python train.py --d_expert=112 --activation="geglu" --router_score="softmax" --n_head=3 --head_dim=64 --rope_fraction=1.0 --qk_norm=false --optimizer="adamw" --final_lr_fraction=0.0 --dataset="wikipedia_en"
Below are experts of layer 4 (counted from 0) of a mixture-of-experts language model. Rows are named router (the router's row for the expert), gate (a neuron's input weights, with its number), up (a neuron's input weights, with its number) and show model dimensions 128-191. Each number is 128 + 32 x the weight over its row's rms, rounded and kept within 0 to 255.
Before each expert's rows: a language model's description of what the expert responds to. This comes from a sample of Wikipedia text that the model never trained on.

# expert 53
What it handles: Surname second pieces
router [102 157 116 155 124  83 142 145 147  80 189 131 111 144 155 151 112 156 149 147 145 124 111 106 147 126 181 147 135  42  71 157 118 139  59 141 110 189 149 146 134 137 145 109 176 168  91 130 112  85 175 120 127 154  85 111 147 177 203 100 173 104  87 105]
gate0 [142  93 159 189 102  83  91  91 113 142 162 120 119  76 130 174 112 116 161 105 126 135 149 147 149 123  85  93 172 105 138 134 158 120  91 181 173 113 140  91  77 182 104  95 154 135 199 138 156 120 117  42 157 136 157 180 174 123 105 102 132  91 122  95]
up0 [143 106 161 139 128 175 111  73 169 136 152 104 118 153 120 116  78 146 129 149  27 118 115 147  72  80  65 130  71  86 140 117 146 138 117 102 167 182 142 108 146 140 150 138 135 116  91 118 107 116 165 153 151  77 122 148 113 136 179 145 103 166 184 170]
gate1 [ 77  82 173 139 106 110 173 130 147 126 104 187 151 169 157 112 161 152 139  88 100 143  90 138 110 130  68 138  84  67  71 155  89 141 112 165 208 157 137 157 103  63 131 168 109 168 109 140 117  77  94 147 115  69  60 127 148 131  91 120 144 117 139 129]
up1 [132 156 101 129 115 152 137 104 127  99 184 183 110 134 129 152 133 151 175 123 101 100 103 107 103 135 144 117 145 154 137 205 144 100 125 102 111 144  64 159 113 162 209 159  97 137 100 149  29 187 108 137 164 131  89 109 106 127  90 143 169 166 114 133]
gate2 [112 158  76 145 150 207  98 130 153 140 139 124 152 106 173 122 115 124 105 167 138 106 117 125  83 107 200  84 203 144 213 153 112 124 120  86 119 157 118 111  92 158 125  96 126 143  89 133 135  87 118 153 181 186 113 133 144 135  93 128 150 134 152 145]
up2 [ 85 136  72 122 118 189 158 185 156 138 145 161 142 125 171 125 124 125 160 117 109  58 120  98 107 180 194  92 134  97 134 142 102 129 112  97 111 136 131  98  92 127 103  67 120 177 122 154 118 121 120  68 183 177  87 140 123 123  91  98 161 161 190 101]

# expert 50
What it handles: Foreign name syllables
router [121 103 140 174 181 113  90 121 176 111 183 109 111 161 107 158 134 163  73 141 119  86 112 135 112 117  75 147 181  99 118 162  71 153 157 160 140 139 118 168 122 131 122 149  87 143 171 154 149 125  91 127 171 102 108 111 134  63 183  78 155 134 123 152]
gate0 [ 93 135 142 136 159 147 157  60 117 165  89 119 182 105  69 147 123 156 124 118 138 134 151 111 122 133 133 140 134 133 136 141 138 122 130 117 205 116  53 126 164 111 134  89  89 127 130 159  84 161 126  80 127 135 163 120 127 117 135 147  92 181 195 104]
up0 [143 128 127  99 142  72 100 125 141 164 118 139  56 141 100 140  94 115  96 103 151 110 125  84  95  65 152  87 146 160 163 129 156  61  86 127  81 105 159 141 113 127  69 128  96 118 113 204 141 164 106 125 150  99  92 142 163 133  49 154 118 123 188 109]
gate1 [151 118 129 161 158 103  93 108  85  80  95  81 177 208 154 156 162 113 127 105 110 131  74 131 147 138 174 138 130 135 157 165  87 185  71 142 179 145 134 167 110 134 115  89 180 125 194  95 166 123 133 112 104 114 113 169 139 118 100 127 130 116  97  74]
up1 [148 143  63 113 116 161 119 112 177 130  93 120 158 147 125  89 119 169 141 105 145 103  69 157 132 105  93 148 123 153 151 101 176 164 132 138 110 115 132 100 118 150 143 132 116 118 108 122 182 149  69 108 113 139 132  87 159 109 122 124  84  55 166 136]
gate2 [101  99 133 118 126 171 134 174 102 117 100 185 140 118 129  88 146 111 178 155 126 159  19  97  87 190 141 168 162 144 145 123 112 127 149 117 177 160  72 131 130 128  91 163 142 101 146 115 149 121 122 130 157 113  96 135 145 141  61  80 135 127 111 183]
up2 [150 124 143 109 157 125 121 131 119 155 104 142 144 123 128  97 189  71 145 135 148 132 159 145  97 110 100 153 136 169 120 156 150 102 140 134  81 119 119  74 127 158  79 121 103  77  88 124 145  65 112  96 157  64 133  75 118  91 129 133 140 170 142 119]

# expert 39
What it handles: Month names in dates
router [ 99  85  93 151 122 135 142 147 135 155  50  73 199 127 145 106  66 130 121 111 102 149 174 148 117 145 147 128 100 153  97 163 186 119 130 121 112 153 139 153 177 183 122 157  71 119  88  70 144  78  78 105 101 107  80  96 160 132 155  93 125 135 143 163]
gate0 [ 92 139  78 122 144 122 139 114 171  95 157 121  81 145 154  73 179 112 157 136 114 158 102 108  81  97 127 172 150 126 151 158 110 107 163 139 154 148 159  96 188 128  94  96 210 164 106  99  95 186 154  97 159  97 155 146 169  81 115 173  84  92 114 121]
up0 [ 89 130  91 136 105 135 113 152 177  95 129 127  84 174 111 126 133 137 131 160  72 128 123  93 101 158 145 149 105  90 169 123 141  85 127 162 118 152 149 121 150 108 113 112 129 169  89  69 149 145 175 124  93  95 108 116 171 100 138 146 105  96 118 139]
gate1 [142 122 178 147 184 160 181  66 109 134 176 130 138  64  99 162 130 119 156 137 149 119 159 183 121  74 106  73 166 168 103 111  73 126 108 161 150 148 141 128 107 108 123 135 168 108 130 104  66 134 144 175 176 103 139 118 126 107 138 153  97 110 158 103]
up1 [ 97 103 147 182 187 142 130 124 122 117 120 153 107 118  98 118 127  94  96  97 119 165 150 130 122 108 156 117 132 182 153 119  72  90 144 112 132  94 105 114 175  77 145 191 122  85  84 154 142 143  98 156 145 129 105 123 211 113 112 143 141 106 133 114]
gate2 [133 132 122 140 110 145 136 156 101 144  95  78 171 126 167 104 143 101 106  51 159 144 152 134 121 122 126 112 104 141 102 102 155 160 152 105 158 180 127 121 130 193 125 132  94  91  92 107 118 116 115 131  98 156 107 107 108 118 141 145  92  94 152 120]
up2 [180 129  93  71 130 119 147 111 129 180  67 136 145 133  57 138 109 161 103 139 130 154 169 111 133 116  95  74 143  73 129 178 133 137 102 156  72 120 107 148 148  78 196  96 141 119  93 123 153 123 124 115 121 117 165 171 157  86 168 170 183 153  97  94]

# expert 40
What it handles: Function words and line breaks
router [148 149  86 159 160 124 101  97  86 167  66  65 182 167 129 117  84 109 143  93 103 140 144 141 117 146 165 159 119 135 129 144 171 106 151 100 158 199 102 127 201 113 142 158 135 144 118  62 155  68 105  83 105 137 109 184 180 101 131  80 150 128 118 116]
gate0 [ 82  98 137 120 119 108 168 118 109 145 110 166 100 215 187 119  73 112 118  89 157 143 150 136 128 164 154 175  21 146 155 102 114 121  66 149 143 145  98 183 128 137 176 157  37  71  69 124 114  77 125 151 174  83 122  92  76 115 120 127 177  66 197 135]
up0 [106 144 198 160 159 101 147  81 163 150 140 111 186  88  98 160 153 144 112  90 103  84 157  87 102 144  99 103 171  49 140 171  83 100  84  68  75 139  85 139  55 120  79 164 104 141 147 120 123 132  93 135 164 123 147 114 107 165 109 129 118 142 126  70]
gate1 [138 119 203 132 166 125 116 146 162 118 159 112 111  89 117 134 122 137 108  80 132 122 134 116 108 165  75 104 138 150  93 129 175 109  80 115 123 188 117 151  42 127  93  90 129 114  82 156  31  98 123 160  86 132 116 128 101 138 123 162  87 142 123 156]
up1 [167 183 152  79  96  69 135 210 135 134 102  40 123  88 155 140 169 122  55 123 127  88 161 129 152 102 114 124 116 172 145 160 128 138 137 150 112 139 114 132 123 147 149 148 176 163  66  95 175 198  89 123 122  67 159 137  59 194 105 115 117 137 156 111]
gate2 [104 121 149 114 103 180 121 154 139 160 110 108 146 112 144 107 136 106  88  94 105  98 111 160  83 178 138 136 102 141 137 135 159 104 152 115 167 159 110 183 125 132  82 117  87  77 141 141 200  78 119 132 103 134 115 116 169  99 130 105 150 136 142  76]
up2 [135 121 129 155 174 206 106 130  84  96 121 100 145 153 133 137 117 150 170 154 116 143 106 146 147 101 103 125 150 111 118 157  88 132  74 141 156 125 143 108 106 175 129 131 109 105 161 145 105 159 151 122 161 165  98 125  45  97  87 133 150 131  84 172]

# expert 54
What it handles: Country and nationality names
router [169  58 101  88 148 123 133 161  99 144 147 105 156 133  58 127 116 115 107 165  70  61 131 117  89 116 105 183 137 181  87 143 101 165 150 127  94 158 119 161  99 117  61 114  94 104 118  79 157 159 117 113 126 141 130 153 154  93 153 121  88 152 180 100]
gate0 [171 131 120  80  96 139 101 108 222 184 117 116 120 121 111  94 133 127 134 144 127 179 164 155 114 145 172 158 139 166 138 124  73 139 163 218  99 102  79 155 112 150  86  97  66  32  98  99  67 207  44 155 124 151  91 188 168 102 178 133 153 138 153 101]
up0 [ 96 156 112 161 122 148 174 141  68  78 146 111 118 143 108 131 138 115 126 193 122 131 102 155 120 166 109  71 179 155 132  97 104 172 125 186  91 130 166 116 136 140  54  65 122 125 152 137 129 196  90 150 149  94 127  69 101 158 153 169 142 154 127 136]
gate1 [147 154 118 136 190  87 116  76 127  76 139 113 133  82 107 139 157 112 150 139 182 171 132  91 123  68 109 156 148 135  81 151  97 163 176 136  80 139 151 113 103 133 115 137 178 106 142 122  83 167 141 168 179 144 113 119 140  80 113 125 159  44 137 100]
up1 [140 141 108 110 176 119  95  97 110  58 137  98 166 130 111 162 187 142  91 109 138 141 193 108 149 148 129 135 155 152 104 149 139 161 146 163 149 119 104  75 147 126 135 128 156  82  83 114 128 137 187 109 128 112  85 166 197  86  84 164 129 103 200 131]
gate2 [200 126 166 154  98 168 134 115  59 163 101  71 153 130 189 160 120 142  90 158 119 114 154 106 113 144  98 153 116 108 139  88 140 120 113 152 144 145  83 138 186 184  79 136  89 129  84 144  67 120  86 111 134 131  93 139 166 150 130 130 132 145 217 133]
up2 [118 127  80 165 125 158  63 126 121 157 164 153 135 154 108 110 149  82 119 184 131 119 131  99 126  84  81 134 184 154 120 175 102  74 177 124 122 170 127 161 130  95 188 122 159 214 141  88 120  98 132 199 162 125  74 147 147  97 148 129 143 146 103 131]

# expert 37
What it handles: Indefinite article
router [142 118 105 135  86 150  88 152  74 142 109 111 135 162 131  93  94 135 159 128 145 146 158 164 156 164  91  82 103 138 214 100 165 105 163  57 161 203 153 113 141 122  98 132 155 130  95  99 106 127 120 104 143 127 118 147 151 150 132 101 141 174 125  96]
gate0 [150  70 161 132  86 125  94  82 132  86 160 183 106 143 162 104 170 156 134 121 118 144 148 135 218  92  80 142 176 119 139  90 212  82 107 144 134 118 149  72 114  75  93 191 142 139 161  67 154 165  78 110 122 139  91 112 118 102  90 147 101 179 158 123]
up0 [130 121 164 133 102 140 158 162 173  62 137 172  99 147  96 180 107 150 111 143 152 147  99  96  64 102 168 142 100 124  74 152  82  84 108 159 116 106 165 112 139  61 115  92 125 176 176 157 146  86 188 134 162 197 148 191 165 131 122 160 150  95 165  95]
gate1 [134 201 101 127 161 145 137 150 133 124 147 189 147 115  77 179  65 114  89 110 115 137  85  89 128 149 158 140 108  99 145  93 151  98 109 121 112 130 166  95 133 212 144 154 190 155 135 125 187 155 201 113 136 119 151 157 132 131 143  80 151 149 146 123]
up1 [ 61 161 152 197 101 170 138 126 145 144 126  54 124 144 167 106 181 153 189 151 167 142 124 113 146  93 153 125 138 187 119 122 141 167 121 118 161 149 134 100 123  98  66 112 110  75 133 139 133  82 104  97 114 151  95  73 125 137 193 100 140 155 119 202]
gate2 [186 140 150  74 131 102 124 159  90 134 179 126 105 117 133 139 109 119 151 129 113 149  91  80 117 101 186  63 122 127 184 144  93 126 140 132  97 153 141  73 102 155 134 175 173 124 122 133 181  77 147 171 160  93 149 102 149 165  60 122 122  77 127 119]
up2 [157 113 155 157  99  52 127 107 201 143 140 129 146 111 149 167  74 147  96 102 139 156 163 173  90 158 153 114 145  75 120 139 134 109 199 115  81 152  98 148 159 102 132 111 101 102 105 147 136 113 176 166 142  92  99 102 125  81 124 111 131  79  94  85]

# expert 44
What it handles: Name-final suffixes
router [125  77  67 129  66 106 135 102 133 137  94 115 113 113 171 176 113  95  53 148 165 155 131 136 197 139  99 135 140 134 139 148 112 125 121 162 136 166 128 100 149 140  80  92 140 143 110 117  74 197 113 113 140 146 118 104 112  86 138 115 165 152 167  95]
gate0 [ 94 129  83 100 152 110 165 129 173 109  65 101 141 157 135 176 109 122 141 121  97 132 112 131  70 144 114 106 102 130 115  85 110 124 117 122 105 125 104  71 172 165  95 139 132 185  62  89  96  70 168 127 144 187 142 124  99 149 106  86 133 163 126  71]
up0 [129 107 150 144 169 124 108 152 130 131 172 172  71 141 146 107 120 180 163 102 233 138 150 121 115 121  98 180  88 116 118 122 161 188 112 125 120  71 116 135 143 176 131 102 143 127 144 135 125 153  97 190 199 159  92 111 172 114 135 145 153 103 172  98]
gate1 [108 105 114 138 123  70  79  91  62 142  59 107 153 124 158 189  57 101 157 150 104 110 140 141 122 130  48 159 130 168 155 131 135 129 111 211 123 127 135 158  65 102 144 147 177 152  89 114 172  66 206 157 114 169 124 105 172 135 130 105 136 140 137  95]
up1 [147 169  92 101 161 150 116 156 118 136 145 147 148 108 206 135 180 133 128 142 143 134 168 132 105 168 170 127  85 108 112 190 113 132 147 123 107 120 172  89 139  69 132  79 139 119 103 169 106 147 125 129 107  85  67 131 159 139  91 108 168 119 130 123]
gate2 [186 142  99 193 145 123  69 118 164 169 135 100 148  88 143 128 118 192  97 163  99  83 124 130 133  87 127  96 154 199 150 121 114 155 162 107 138 183 143 150 162 111  99 124 118  97 192 151 101 145  29 127 133 167 115 160  72 144 118 120 148  81 167 206]
up2 [ 82 143 151 174 168 189 131 166 139 101 147 106  80 108 157 113 114 108 107  62  92 129 102 148 166 208 139 112 111 129 108 100 175 135 146 183 161  82 110  94  59 136 167  84 157 126 134  87 194 133 135  87 146 146  80  90 106 124 115 126  98 156  90 109]